config = dict(
    hidden_size=256,
    num_key_value_heads=1,
    init_std_up=0.0334,
    max_grad_norm=0.5,
    warmup_steps=203,
    z_loss=1e-05,
)
Below are experts of layer 2 (counted from 0) of a mixture-of-experts language model. Rows are named router (the router's row for the expert), gate (a neuron's input weights, with its number), up (a neuron's input weights, with its number), down (a neuron's output weights, with its number) and show model dimensions 64-127. Each number is 128 + 24 x the weight over its row's rms, rounded and kept within 0 to 255. Numbers have three digits each.
Before each expert's rows: a language model's description of what the expert responds to. This comes from a sample of Wikipedia text that the model never trained on.

# expert 6
What it handles: Inflectional and derivational endings completing a word, such as -ing in plummeting, -age in pilgrimage, -ment, -ism, -ation, -s.
router:139111081159148108136135117137081146133165162142095102099120138105132139100133102148124172135132123120089118098108129122167125142146106120141130143145114160158072148132154139105056139130080113
gate0:109115155148123151095181125105140140151115118151121117093109106154118116133130096104097180129093145187134154119154146138160116130126125139115109101113124112093122120135129090099138104148118138
up0:092145102145147095137140134177164087139096172170126156122159156141125098132151135127084167101143114105129144139140163137167111133091132160178122100167137107154104133138113141109128110126149113
down0:141109160108149137135085155103125136108102095113192179121102132112114094142126142156130100133096101106168118145117138115145129130165120148125142151158092082134134114128149095124116108158164128
gate1:074113118122121098084125154126143137111140114149140127097122153114106091097175109146146193141120126139125087119114153159170114119144152095142164111153128136106087078144103170182160146131148115
up1:109106138138122089127104153107116125125141151113134162151090134095164072079196107134156143130153124132127140139128102149139154169132088098079178081143099108129090129155093204166134121125146106
down1:162168079109141137070124100110113121128125151145125135154124133105146131108128058124100111124102144120145116119120130132114074128104155074118165143147137080140124113131141125116152131148176090
gate2:164137104098118125105124096161117108134112128062186150125183116119108097097150123130144105132083122132121138099162132131119155157117113097146116136137119137144148146133124090127124150144115087
up2:101157093137127149124100144140108126138127117100139142159107124166110158105149138096129100113147158127118128121088123121114182116121168080142158170138136165189138147148144141065143147131115108
down2:137133110138062128075164158145183124098133106109151162144095134138117123144085158147102087127129167152113116145114146102142106160105164158161084112148146165145150112116139117129122157150175097
gate3:137133137099147122113181104128130117061094127115154110088107094194112107112153123083131136109100156148160075125150116136099167128086168139170079095114114121170150171128113159084148139132142141
up3:131134123113121121142123098133128073143127140153118175098192130075130176141159151147133124132130140113141113135159098108149163134130103141178138173139151156082107105125115126089150130107126148
down3:128109138146120136101128169127152115112107138116121146126112117153146184140144163113138147132129143121151127121107161140120139176095160155118152117123146169132106125172138090084143064152156129
gate4:123126114099108116114128138179143131109151157172149160144101139163152126179147188099117148110152145142140082085152123115127114090149124120107121143089131125147139142067152147130115147123126155
up4:148086155135161141147132125134125145107142142156078110113146093200128110141123153114118110182112136148125170141162112129110133122129079144126143108162129098142162144146119146161120155160173120
down4:107088113124157114090116134135141123135132150137147132124141145139165106150163095110123141136132172160081096148104132146134134143180116170079105148126176094165102084111137099163127133121140124
gate5:106106155114093111116111116130095164133118113123120111137112120150139146125132125118140100141140105185138117131115130134093130069095132109167135113086096127139142112108133179132136113145143145
up5:115146154163122140083151106144150083153106142122146103116184161133092112117159109127129146118098140105143145122135081138144154131095120138156139156106125100085107168142125125101149105145147156
down5:103131102180096142130134102104096083142149111096074117159134136112112142150178128125103104128128119139115177104142109115105149127137121131169117124153127108158146148136137080096105084126117121
gate6:101140096150123124155102112131119203129174151115126116173103111133142156099145130104102125113133144102107177129105096115159114093128141115103183181108137097100122134136101148127147136116152099
up6:104137133176128121166084129092124159102165146108145092121153122108135133099153168107094157196165125139133167105134068143143135123140162137066164102133151107150119127153113128162153184115158131
down6:132112125102092107124150162127145125133126128127147110130148164124125097129086113111142106113112140097128127123098139087134098121171168115124083109148121149113154080118138193158126129165154140
gate7:099103149149128100143113152136128123125137173160197130159127151194145097126146146084130110132097136116140129127101114117117142113100155114123092140125132136116118181128102168085070111086136129
up7:144139140103121121144100093114123152103156128102141088114170041147156132162121152149134102145068151159098111120111112122140118166144128118149095126142135131139124112123099142159114143157130116
down7:120146143110169123149147123123134171130114114128152141122163124143123148106109158095147133123157156172160125121118093157110101121116094139114133146101134123132090157135113126143103144115168155
gate8:104101148140098097195140154166115106129123116109172141180072143128135151132112150127133133132123113117143124178104154104116124156126131130084148122113164071111132154138117165123159094160140142
up8:143130139113107101138140128114159101147121096089154119146156105090128133099100123172169113133144144150123137142106156110134124143118119138125131138122133106093108112124124100155152098167128124
down8:127142141128149114134097150115100119125112112150128157114153141057139117137133116133112110130160142146113142134137101138111096097151120147121118129109121066095114171175130098108124126136147118
gate9:117152108122132136114141131148099156143118112125141160145206168142111120151111101108109127109097063120136132155159108144112154129112140125140128134079130152118096123123135158129110135104092135
up9:099078113175135127161117121113107172098135114117157091161124091093140123142106139121143099123130119154127149095110149116133115157150156132102098152131164108130116103128146134190126139068100138
down9:094124171100169116147098129109173146161112108119133105070121129141165120113145111131106155136140169122156135108100134140141105134148132097085146124174131133138132157154139098161125100166162146
gate10:104121104125083118113130146112133155141157134135143108174143125131093129143153129137120145128083177106110157098108077163157164139134136120150151146124129121168134109157091160126135138163162100
up10:134154122121119133093133128130138131122141133123118146178113134136120168084144166091126105094165153124116142117086164108169110108147123138128117142141104117114142125115100150070154133126146111
down10:091147115153110135138170134125112135104158121117100098131103126112104134136107122151135127141109124103127126084169109127114103138143147112129161143136124120135128161134106148113104120125175142
gate11:093122137142166129139145154085105149122137103097155124097131118160094124179125118123084145134117098152101105145113087107136144158098142124072105150113124135122099116130110128131126147125116111
up11:150108135115149106114140126152158151111161151107123105074096138138116150163110146072119109121122119145110133109148105129156116176167114167108113090170102156111167152150129123090129161171118100
down11:068127126142127113109161084137166106094117099099126097124191173144133130122173118103086119148127196126144124146103090116152086118138137110177166111088153082110162145141119130115108129187145078
gate12:112101144135109118114127097138122102151131147140156069128097130095135108123118152120158128064138130144111132103134125152114141104089098174125099140086121109134116123120152200145152159110139100
up12:123126133110114104138130182130121153119137126093157096132137082097149114116123106114143114124132136106174142149143077125136089150064149117106161127122194156175104161107146103125145157146136117
down12:163101097189123130144146077111119150116160124145117116140148098135102153129167112135123161124132137111124150156157134185177148149142138121151133129083095127137118166120074128116127139086120133
gate13:151079127165129105104185100125118160119115152151105108103081155159140146169132117144124129075109139097156122152088099107096103130113118168121085106148122109136164166094143134145108119131114143
up13:127139168106122119159144146090141130111121133101127116125119128167154139138107134093152115126096168101135103139148163135133118098091138084162113129114127171135146129115095164133108116170145132
down13:136152154103131180146119127137108094129137157110046132134133101109138148128159166105105153148135143144119114126102162135092126069125151117116081130125108137149123058133119097113149115108108099
gate14:140124142097158160125129134106099133075139092140160136122082126105116098145126117130191101076168136176132137110105138116154148156119105103114157135125085099117128144119120147116111126120091106
up14:143137140136148142124125131112106172134165118139133128088122101124144101109140118133183136124157112143101103136112127123172155140098104101105175146124094104136156107139134140115102139168104112
down14:123152128144157106140132081126124168147131161159194157097113160136146115137144134132139116100125130121168125154128185148136104122149137134105119129117115123150140108126120126158109127117109155
gate15:152145136125131131106106100143112152070154102133122117173091075118169124139094130118121132122165135156132107115111125134108109149131128172125142105113178105139124156137093104180139101149115182
up15:108209114114114167119104150133171145120101121142106168105172169119139145146081135143142111110113139158138155145145127139081165142127126089099138098139125164149103121133139115145118110093117087
down15:107099093130115124153148124148175161092183139149175171142119102188122099130111154106128145165150142122106121133096124134126104151098098138168131111143162143129128119112139148123153171145115122
gate16:123094111196135139093123112152078129142123127096104085115154151115104160157175174115146129113141116149158120172166128125144131141117114099090106097139139100129138126121117155124098161138136122
up16:143137145120133137162128111085078118123076088072132122137126126106141150149126112126149124112147086135130111136123119122155189157114132106104104117118125125134060129111121152152103161097150173
down16:114145115116141172109117132124122151088078144167171127148144153097117176137105102119134140099103115122179142163098134107126182097144139095122159135122097137120117149102110161121167077131122147
gate17:118137133147157142148119112159106102079169112108090087119117112130120133148096130117146157092107110188103106112143133111104147151112114142161114087102113148137157112135140095098112123139115110
up17:154106118153116119139142128134102137140109104136103119125164133117126111157127117142125122160121098122141129147121137150125147106097068090147125130112156118152150184111129074117105125109144159
down17:105157127127101146111098107162119106136158177143079146165133135126118132153145150136130140162130147137132131083123138120154131138130135151110142134072130125167114074160117144133128132117144080
gate18:115143124139132084151112124156086158096133141139114150141125130161116140175132121136107119112128095136111104106112103127123146114171126190120136140092112113175151107137145167143153151108142133
up18:102183145149118136117152139154139180086113086116099135145121121148110133163142127126136124087141099138169118102134141107127114102097138138162089109124113079144127141070152116128089127131118150
down18:143119136129149130154106158161102102144144138107116134096116079110127114117136131121148142083121099151116141093153138150123149155109125132119137111166111101149132130158120131112143159110109145
gate19:133138137161155148109080136094112062114111107085164157125158130094117063105139130146113108142114136169094156123135143141117172131113106105081098120157082153109174122165120137148143103109106122
up19:152118123112105141134144151134139133134160130097098135126087173150130137189097157136129135146139069129150076130148158134114067121142094147153126153132175121209124135125145134088130137106116092
down19:152126100130122140096110120151129126114147129095069078115154102133113140124135100145122148120139123157115065143122107140151125165101149138150152187133157129136091101140128095161120150132137123
gate20:112158118178112154118119118140156062149092126152136111116164126136124147132186115116120108131111109053125135133133141143103108128079128088125113132107087120132138132146126096146121076132137125
up20:141150139170151164112128134088113111129111106100120109102181144144103134123149134154109119145149141114116100107066124128134166133089136106141093132119141108145112118164122159106097152111132150
down20:159153122157160129112095131109111124136096105088093120140138140157141154115135124170125158150075167114145151102147099149131136144126158154164125136114138096119128155176117126123101138166121112
gate21:065148123125110086141124144134113139135129124116143120160121143129155135140136144140101115098103123177120166135135159097149132139140209114110161110113133143169072146129128127136094095136139070
up21:173161111096143147091101138143124142128165145116137148155149132116157154143111153135132115108153110130101164125117166121111126180172146150098124141140118119144135132107092115094112075121104104
down21:154173164141119119083109112104142123138127156141166101118101117118113134098114099150134126140137149113151126125143086108158097110078131124116135120142157154126120127134106088123160164181166084

# expert 10
What it handles: Final pieces of split rare words and place names, such as -ville, -ical, -ome, -ase, plus the invisible mark after coordinates.
router:148103141126125100135168156119094136134122159149104117130127144083126162145086126132150133097086102127124163140091125093123146119133121141161122127095085152120101130111140153164075135181081120
gate0:167148100166167140111111115147142144121118081113174192117125154123154161163122109129115119120115076105118095143092141125065151117166184121123122104142107139149137123102103134138106108120117133
up0:064111093142146148076156151125152121112097165161148131125133116144140147080117115097123155104137119122144179149110125135088150123134115165163112101110135061165116102131114102115098119128133191
down0:127117115107085123099133116100144137119158101130133117171103142123110158139160091130132116152138158108149146087110139179096080125122184122153134131114084111151123131141123129124143112106169131
gate1:124180104121157076150095130113100155108089109115179134131087110179113129135094177139175167116119103142135126138117112125145141140133113176155107107080194153124101116073100130112077116168117134
up1:137152134135113149116128126116173150119122112119092144120125145141168109145093122139138173132150135126140113093088116117078136135104135138141092134082096140158152149108173170108112136121110166
down1:160139143126114145115117096131120083125118186125122134106144140097175109139110124151149171102109166108088120130111104131103131133112127129112143061152156112114125130156111154171156155093156159
gate2:115139113179130146101148132138085119156087143106154125155101126094143073134106143129140102127188135125119128121124162144112123118118134120092121123148113121166172110180112148133103106131116121
up2:130147177141136136161098137128174148113149107141102138102124137118107145140152112076141158152124122135152118147139143151190112128155145149181154098127135144129135148144168109118113126148123136
down2:137123146164169134139147144102110128154155156133105148158155139105094118140120141130100103118134119114137153118111111138098138155141120173182141173102091102155116143117117133104116096120122155
gate3:157121132149142131144113106092116120139126142158114174142110098147135136095141100131145121135127144156131142114119195143118095160148117151109157150193145146127137140094182113105131139122076105
up3:132172101130084095113147085144126179121152158140100095127138128108147108155139148098130102117174129135131146145133155160143122125130144123135113167114174083144174112111122140127082151124153106
down3:150155124150116104102198162123130150180127172120129146139118103153110115159138095137087101130140151123104143110111149159135118138135114120165150165108104096120080143091153135138092134143091118
gate4:115122113146185132155116118130072165099125151157168139098118115123169110159094140117107106108131146112146138103105145125160123141140141123090072120157150146121105109114153116144119098062130115
up4:100108128131125130129183105113092076133117130157109083119154131130106148090133102163120131119096158095123104160193123128090151132108152138141126184128092127094098096097118144107096124151109127
down4:115109091116141075135167148095144097149158166138141125148115100124144124143154128132151118122170138113108147112116141132149120110126146135091103142116158108107148062095157144121148145113125116
gate5:124111141147174123125111116175099147106111121153119100122115076149092126166144169114134097122116111098120097098102125142153132083097110125123171136145144119107116118117123125160105146091124155
up5:124153098133115127142144118106110067098127132119129109116185141133188104154113139095126153114143130140124126159107125147111124139084176130135149156160110104135146114189146155168182133132114102
down5:125155118087141098107107166107126083139097154093142131119096101103146111147101126113180145120089134129098149134117110127183111107138117134114145116162125177084147110149138144171129121055172158
gate6:118122087148117194157124178101115140125160150104129134166138151117144087089134103114087079128158141114128144100104142118142138104111113132145125125100103117131143114188157128100186151168104108
up6:090144100096092144138089149175110151134167136150181126148143157133116137082139118115100122092128106139116080108160113103145137141141112143125114144162121167124044118128145102077127095102126091
down6:167103132103167105122074113148081122170164116135153114122138107129099128162142087162139144127127135117128145112128124145137146129158137137057149100150110159102091167133099118152097133115126136
gate7:120139135112111166126121104129098156157135126121099150150113112115182136153165120119134138151149152166091134134142161117184139102128118127170119134133127126179101113144123163126160167115133124
up7:143128119115086103153127185113080134162128088160112116120141136122112152124095112118127154131129178095141094135098078085147143097131076113108128120113141114115164113097090143129099132130119137
down7:118104113114122129112107103087122130118090105085115178104142128140146149087104140100112132114145129112129159119097134088134159114123119109135147138127141160132105134160136151124099106161189145
gate8:075145116156122116131136114092103119160169131089106117126107140128128131085114118171116109162096071143086136131147107141127107153114122139139156098165108129085140096121090138155100130099097136
up8:130068102090160091138164148149132148151102141149152156145101096160162056142134147104127116138149137094109122114117126139109135125116140110078081121145133148128098136125132166146138133098140148
down8:163119108112152086152136117139151121138127144148122117143122115118112136110113103130153136135088142072168156127100119117138127117139086160132110109097173142102127165110168119137132120115111148
gate9:112085123113108154137106121145081123128120151115121096143123165169161108106131124103135137117140169138121128123155117141171121146092129135164164091099097118145108117173106097105135156123165129
up9:147151117098123120118115127128138101193094120078108133176112173135154107160151101125138133166144097130110106153185067131079145140125123094153125132132114127085117123121119135111115104081143138
down9:151146150132130122120162087134147120104137105101124138180107121104142166087170111177063136135117107149148147120174119148120137175104155104131143137112126107099137145095102129101133121095147136
gate10:079119127089160129111109154119122119140146122124111155145151113171111115132145097148120118146160126158105158120124109141095128132193126108107123128143126147124128121115134175112125106080123180
up10:094124070067150133112140152135124128154115114135127122122109169172060122138071135138140108086148118125097155129159151110082106138089172142111166146146132137159139112118119164101111126117119110
down10:147107123094122108126095145130145121115131126111142071104115116137152136088103112128124113118145128159129161108110095107131119109118113123129139100149117136150134115135125118158125193116153106
gate11:160102159109176126132100151095106124132107137153095125100111128135137088139116131116120143112096139174110124119139135131123111136149114131068137109113123140122112131092171106137145114141124157
up11:113142102087118142133157107125155106130141084112129193105112117141153143148115104129128122147125101080147162166088162108112135109122152129099156103136153105167121129134116104079123121113120121
down11:156150156141141117141076131153083151115075104136116120124163113109122117151112098063134152134101123158163152123115150126134148130129135147105107168124125099140097114168167114134108127108142149
gate12:100114183139150099119160136132156092095159147151127130094149109108149141104105113084159128139167145118096135104108108120141153094177124163141127124162132158137105162125140095147096077140161100
up12:103124130120111097158150138121133158133141150156134128149128124149112099094085072119178116162131111089089175095108129120116079145151088139150162113116102141086094162137099114117169121144132146
down12:148064106122118149151137132159116129130098108120142121138124121161186129148096149126134126146136086135101142080125132123107120122143100094112096152117117119118112193150071096109112164156129118
gate13:134154136140137110120084088147088141111085131173133167128098145141140162116141108169107119127138125160106136118111159157125157123155116136178075121114128085125105104155155078130068102134127132
up13:143096156145145098170115122153111111136145113119108161089106139138106097109127104143130131166114142117125108082125143123154152111138134154157127116131127101107136072070124097115119091156120164
down13:151096121107177142152106133134129120118137146093144123092169145139127117142122128151147124164142096140111132134076125084078116122134095113136127137135065139124124125121120157146130105144093120
gate14:180139146103169163133117144128136120125104145146136141132131125155161140159081149165099130139159154157143108106131152136113109116112078101095124104149126160124121135126158132153148117130081132
up14:134122117117106124121144134170121084116140127142146096109145087140118130153127151134126117142132155132144072136156153145139113142131123114139124127112144085124106169125139099151082107139123173
down14:132124113090143152120176118118153129084140131136106131098152100125103146088124114120158109074134180119129113093169155116091129160116143125159117142118139128110141126070122151094115104183107120
gate15:126150133096144143159126132112148160138135116126107101139135162105128137117148156063102136133191124137113142087142137127113110138129144131146126154172111122158163101090146114156134170109109178
up15:117105157166130115106125111201121125140090151156148137120114079182136137133136130128131100119125129122122101115106090151141106111131111137079153116117159101123149165183121148162071122168187084
down15:148134140141163139161119117155066112136111206129112111139133156112102126137160099102100111154123132090076092097121147126101098115161100081122121137135139119108109115102145137124141087120122130
gate16:135141114095110168076136116129109149147100122120129078084148141088092153106113158175120135113142110105136140086147126150082121164135126112088079144131163105115138130108104148160134169107078145
up16:139143097147140119130143089129163101130129123089150135094129161139089174105132102126107113172138136110133142111155103130115116119113096167167140110102110146173142147125144105080171149112139145
down16:121155128110171093155091102139140154114095149155107092150153138123104131120089189106134080099128074131135120093142124104124168115119127114161112131142124085123155149120091112147167188111131151
gate17:078122145148147138144166141118114100116132144097117138173058143123143111134136119075107155140120168164140118121135113129146162135104114111121186120124083090174141144131158130076121146126126127
up17:117096135106140158171096132115117154106147138149124102122145114103108139122113127189112132135104119162093133132102121142113101115151111118097128121121169142125161114136161161149117126130118140
down17:122125169150116165131132139138130147135119098132098136107117070124164124142085119155139160121139117138092116138146135101087170132122138121100102100138128134177155141123140128125117155182128148
gate18:119146135134122130095083085090077141131135144115122141181105138121129142109114126157125145129135134143110133111144107115109115116189123123141139166128167151112124119145119149139117143100117139
up18:071115130164118108118112113099082124175123125134150119148140119141107097123122121108113128130116105118145151131112119129121129136145113148137136147125105158153115072109117127142144129124110182
down18:160111109095107140113101165107130140117176146094107108106111123121165127118106116085167170132079104135135130143096094121123122140109142114096128146113120169141160084138158137125114055146114136
gate19:123132086174123112132138089145099083135194144142114105113131111096129127118147165147111123133137134089099092104071115146121115143128110147167129144189127130079158160099077070130078097142099122
up19:107149202095121133107151143075107123146110104110100152148139115111085160147094119125145110158133084141127212134160148103131119124162160107094116141101102143119107123091141158130157105137155160
down19:167113158151131133117111110150106122120097145149107151161162116116082155140083108132135147170112118157183175102120154116158170134150157124130121111110112133110123140088165110149106160121169089
gate20:115112132182109141159130140131139103155084092161113099162126125117121169114129055160142136139103152117173145140142129106163191102146123145124161106120135100112126093125133157096124159136103118
up20:153138091144163098117150116131089180082150122148145129132061127157123086147098146122117114129153100149150151107115142125166125158148163119160078121105143151076080143139141091122143101120153158
down20:120146110111097113100138122168187105120138157128130112127098083131116111167143116155121078090144124127090146074123122146164127150113109144123104156123146134144113130124134086160183129151152082
gate21:141142136118103189158130122156125131154121133165181105115167128169172118148088091101115134136114125120124157130160142113118197093120132092169114119118130083149107115180118107134135132126136143
up21:153146120122134152122166100127143138125149134110123083095150175077091088092131147121120126123133149123124146152088118153199172122135146117141118141152152069140160159125153118136156166145119147
down21:143140128102142146102118112136117126122139081121133120107146150102185139083139113160122164144136173102130086128096085097148113089152094111095114152160127128109102141142126081128094148147137108

# expert 47
What it handles: Pieces continuing a word after its start, often after b or g, such as sl in sloop and slain, act in Impact.
router:145127077124093100120159117146114083167112122099099102103145150074101095154143105140077079096108097101123138157183158155148157130154163112161117176153125129111117145133115105088100139115118121
gate0:139080131092133108133163174112178154123091094120092092104102130154125135125130107116139123137132128121084092132104119130120141099102098130168167125078108120157161143163119116129104112150121107
up0:115106124142114165072131151120104089124126143135122138124200176114064136131137122148150148145122093136179124120122107122115167123149139128165169117100118141131169103104134130097116122151146122
down0:158106103147125097129151124129092111088137155097086108121157151109140165141141081137134096175181134100120126136158151186187113122156175145114130166110141123062110105171135139138133155106150131
gate1:145115124118135151151121124137143149104105103168112127149093128145135144101120215107110093120084137148138153104134133166125114160115127109136158136112117166149147168143139121135157172147126117
up1:103115096119153118150142118168100094119120129154149161114110137142101133139159059133120138167153081116135140125130176157101095133155138107127100088138131096159192122135130117132145161101127153
down1:146158132127132168117116134155092122176091106174135112142129125116132113142099121118103129115158101143139124100135143134108134152161124146116127156089125175107121117140089145105131131101139143
gate2:145158103172122139132094126158107152150109133121132115122141144145101156112124152092149133126125104163154196075110124147123144127068161120119146152119129123125153134133125094123167116157137148
up2:122128110108179147133080140059093119098144090080108137117132155173154128142120112146070105114136100155109073131130116116112138100146144136063139104181131146139124147138130137142135140095144101
down2:135115157105121150139118177120092074116152087127122118101103116157138148131141128112088143120150130127157092137142143113102165099115139135134156106103133104143123094124115134104071096134113102
gate3:111128115087094118119102148127123127143099118120089124165121160127127137136108136172098116062134139126089136074130097120113114158105143134134150136114134167106115092109158177103175181142113116
up3:138120179188135128155156157097143127112159132135115104103107124142129099126123078079110146154144142116118118134126117105106118105127130120110112089149142140126120153126134139117144113130142094
down3:127172092180154118140127141137140123112127148106123110121158119135155110121132097127142115133162088166113125138143149127160129113118108168127113093126110093133136164144124144147130155129096135
gate4:122115147098149084148151113106137111163107133116124111147122104152109136102142105124142102172094106124112130059172113129087128143097103125122138121153132168137142133092112142167154150132104132
up4:125100106129105126090101173089109157117121142110120139104091128134083122130118107112135163122131121147128145124119119134124166162141138144119141150053134133153151059128109140155108077163075106
down4:146145128133122111135140169086112106118161113128172147134110110163065102131094159144102101104107158147158163151154125131097167129133152145129125062153139156132129148110126125140108127176154144
gate5:155144184107121162106131158142111146173108128063121138162093105140105123138102145125157108122119128122125134104133122137126148126150128120183159133114136133110117124124069131114159123168139121
up5:111126045151095151134127129137153143125109142123158132152126167102149083087118140146096149132085111122086132151132132095151082112130148151143108186153169086126127140127151125109118093115141163
down5:144147109145147134089132092113120173095077142111081133156121138108135158112167127158126120145178131128119129130085111126156168098072119126123141149173118180139091069144151151162126172127140128
gate6:084117125104108114139104158149158128107091110103167144133152165124142096111145163171118141176125125090134115149128106128150141095099143157097128127157170143119067125135185108074156121132170110
up6:131135106136144119142105120139138159090109114111119124116142120093150143094126091144101103177156129056174143114131149107082159113114154117160140121168155111173120103111166112108110150148118136
down6:159175095125114118126136127134112177121136132140171086119146124140127141165139139129134134097116109120126120155129090160130073163120138146114135149181166102115115108140153128142160139122153130
gate7:144099165120152108152134145149149100128078119125110129118118139127114136158141090124081136116090137125166119105127104151080171105161144111113112148138155114125117135110097112124142122124153170
up7:134110104097133115136131146104134113083142120138149124125162153158114108082103143118142152177102145113116092149125119106145165129092103145122148110165109173140117135098142137128123088114175148
down7:150091115134115154110150135110127122158138121153078099129151155132120141140111135109116102091152151131108094138132170126114116095140137118180144152132128177124102141104137142111116105139092108
gate8:125133137101097094116093161121146114153157117112106144088163123140093125100134118161128128178160114101147154103143127149152124135140149120147147136115104160125160147140150115109143130153142113
up8:105163170138141122118151152133113149132132106107115135083119102108127115176096119141089169161165121109146136133136160113175131117167117119126112083134102124111129118145153107077114143129115146
down8:126126192173097114148081084127124134133132098149150135151157092113140136160131109152109165089123093188172127117135123126137126133092088096156147114137097076201116134128131126138095141126135101
gate9:143134198122118160150103129139114108157113093104122092135150136144108130135145117178122127157139123096133107125116143149130137080144118124126097117126141148140111167104100099117165133160180136
up9:187136165085134124172107135177146134123167139143170121093135138115150137114128134136120147140127105128104110141087150156127128178144103133166142099094117117132127169115110139127117127128096110
down9:123131115094133128083092155124144189164091132132120161074146084188098132125098163119138150110132140211132122141130161094103152131144118154141119154126113129169138099105161104134112168109130158
gate10:129156136113091147127158174084150123134143108122099137131156159118165148128106088132145105096122122173142117160136129104055150118170147107126136128147141149123135095108107137108086118192118174
up10:124119126133150148183124122102090138106131133117120114116142111118114117140119105122153123139143113146153137106198123121105149136153136143140120101125111154144108144122084131112065123095131150
down10:126142111121136111151102130121159165164119134158138121097115110140171110106088112136103110167122171172129117102086091082153119135130132135125118099143102156108150173124137152172147145153123126
gate11:109146115155124127116122129112150155152146135101132113147147129123129159092143138103098162100114099157154148141159144150142072124163126138125125061129158151116115154111109128156128126175109184
up11:097056117138102115126122134130123125146125128089144148097145146113096122113128096121096100123105114134137154108127145145193123086179141127147184126121153132102128106096092131097133138152165135
down11:083103174057108151124097096147119138174120116103114120114129114116131180134094133137190142106119090129135161121152139171125166129131167110090136143144135139086157143106117147147132129091171134
gate12:123133134116111111137096137107124130084125121103171084114154168140167140133116167140149115139146109078125136119152128132144151154128147131142105127125126134118106158089170168137109145099140107
up12:142101125153117108149127091135130145168131137112123153094125154129120122112158137136147096131083143132140152108159108109094119153125121110148124136131145134126170158132093170146100102107100111
down12:129184143125089094087120107122129133150117124119110121161098099137147119168142143136121135135130071156146130107153100145157115180107123136139091087160154115132118121131140093122162161180107122
gate13:150119134124139145161114125111112116110133114165157149075108148095070131111123097145133134111095140123135110084127114132126121137165105144118149170155093120150161082119086118100174141147102103
up13:128135107113129149147122117119144121122134139114100129148141128125139144140152092114118103095148123133132108109140133108155097155141124080131148146104138122116074097137112176085168121138138151
down13:117148162104120107133113145101138136154117139145126155132113140099147105111094105132142149107153123159120109154099172093147134066118130146109086087120138141125154115129131144145151141134137112
gate14:113122135117119091113156158075131150127121130127102145119120115165124155127116123118148138107093129134181125120140119151135086119132138121150133085139146115110180114120143100123147109140097126
up14:091124081103108098120139112147135123124114133154134137149111145126139149160100143114113147082122119165099118137153135153170130135141150120139158111139153133104140148149138091212088136110164137
down14:137098103109108173126110095125107138157111116121113122119163166104114134143075134124133153110146081123122128123124086111127151125122136126119139131121126137129151116115112122166125115110151181
gate15:088122113147141124119125104142084129138123117131128090135124120135154113138111079133130111119142101124121107146151138110108106124135115109082166141127164104089152153114176121106149163107118137
up15:153109139131119100125170131115142118175134141121142116129128101134129104161143127110154161145103162142146141108125135165168114115118132143149120113148151169158125173127088110152145142149173106
down15:091163119185108123148146112105102115151113113140129161142108118100146114134129100162078119179133113122113134182132139087152173116089103141170117115098095088125140112112126155122123112149080130
gate16:097085101113154109107068144153126094124138100095087100122132111095147154156113141127138100121100131126140101098140134106101104173144118119101119100147186179127130121141139163156100155097087098
up16:143094130134118097115211165090181109144126135168152128118129170111114124083130177144129098166194129138137170102136137135138078144156148128118120133103061098154136118128149089120126141112124111
down16:138096143108126143140118086131114101133139064123158129117155137119171137155121169116132115092105142126163138134165134095153126087146107126145118147157115079160172112122121097122129114116123129
gate17:163166151121171103103147127086149088088101121124086153115134153145118104102081106126156127114121128158138087097167126144097114087081141166124145150091109078159129139130172129115128119155142120
up17:131108147061133140115150146128102158146139126085120166148105175152123154133114102117099104117129090138138081093121087130109087130097105083097114137089126123109145173113161128110121132128099135
down17:120135126125162050132153112140163152100154127092160109141152114139123142160154145171140133113152095113095121128110125146125121155105105094113114127132124093120083145111131144155145119140133144
gate18:111143098129100160128126151117134146148133135144114151185111076094086107081136134122136159122138124132149149113114168103145128115150181124140131130113158096152147130159152131087169150143154142
up18:098099175113162131116171134168111111110145136121100149107132143148141124141147102143097140116133119137125102161142134163140121152131100108128120090149058109119117122100170147144125153108105119
down18:113133150154109145162114161116089116135115145138124086111112134130173115125127127144143155140118122132132163129128101136133134102122138147128140100139103103091112141127103119136119153138148153
gate19:142135133076121137144124107139112122144128102109188126145151144119149087140136128139144125124100139158137153106109130126087136136115126114117140118162073187136132139129118164083123138140117112
up19:146144135134151112102101143149130158139181134089121136098121111156137122121138095111091072122129137123078160109128156121128086124115141130088151119128103176135152116138131130149109157136119105
down19:139084126136119089122146100153090131120125153122104116150122120151109167135151143105129067097109127142144128116121156174147136114096081157155123113078122142150122112086121120163158099144154098
gate20:110134134092131091153136149155167140116133115121161119149128134138165127153170128150099184167107135091142118127159151145106102074138123113072115124125097157124114122159112121174141133121201096
up20:153119159127121078137118123140110067134126137123125125093136118113104119111124103167131132168118136100119086129118138188059124164093134115151100125112125134134104165141137111124102091145142111
down20:123158170156149164099085139116080118150113121140133125141139109158125128140115131135144139133107115139135135142145147104133143141163135124135122105134119159140138136183151147126125101113133124
gate21:116142138119147149137124101124097169127130144142132126132125099131139180166117150086148135098105130150100126161082099116143126140100147130144080151129105104127112115133143148195125150126103130
up21:116139102121088176111116155122148101107083122107141128182138110106123087145150140135132141135115143149139097164089130126086153097123112124131126144097073086154141131132125103130083118134128134
down21:161142122083171103137156147148143105109153125104106130133111132138117136140176124139127078088138095077104107120131162137149106128109134137136115143117104103071108140122106168122140151102150117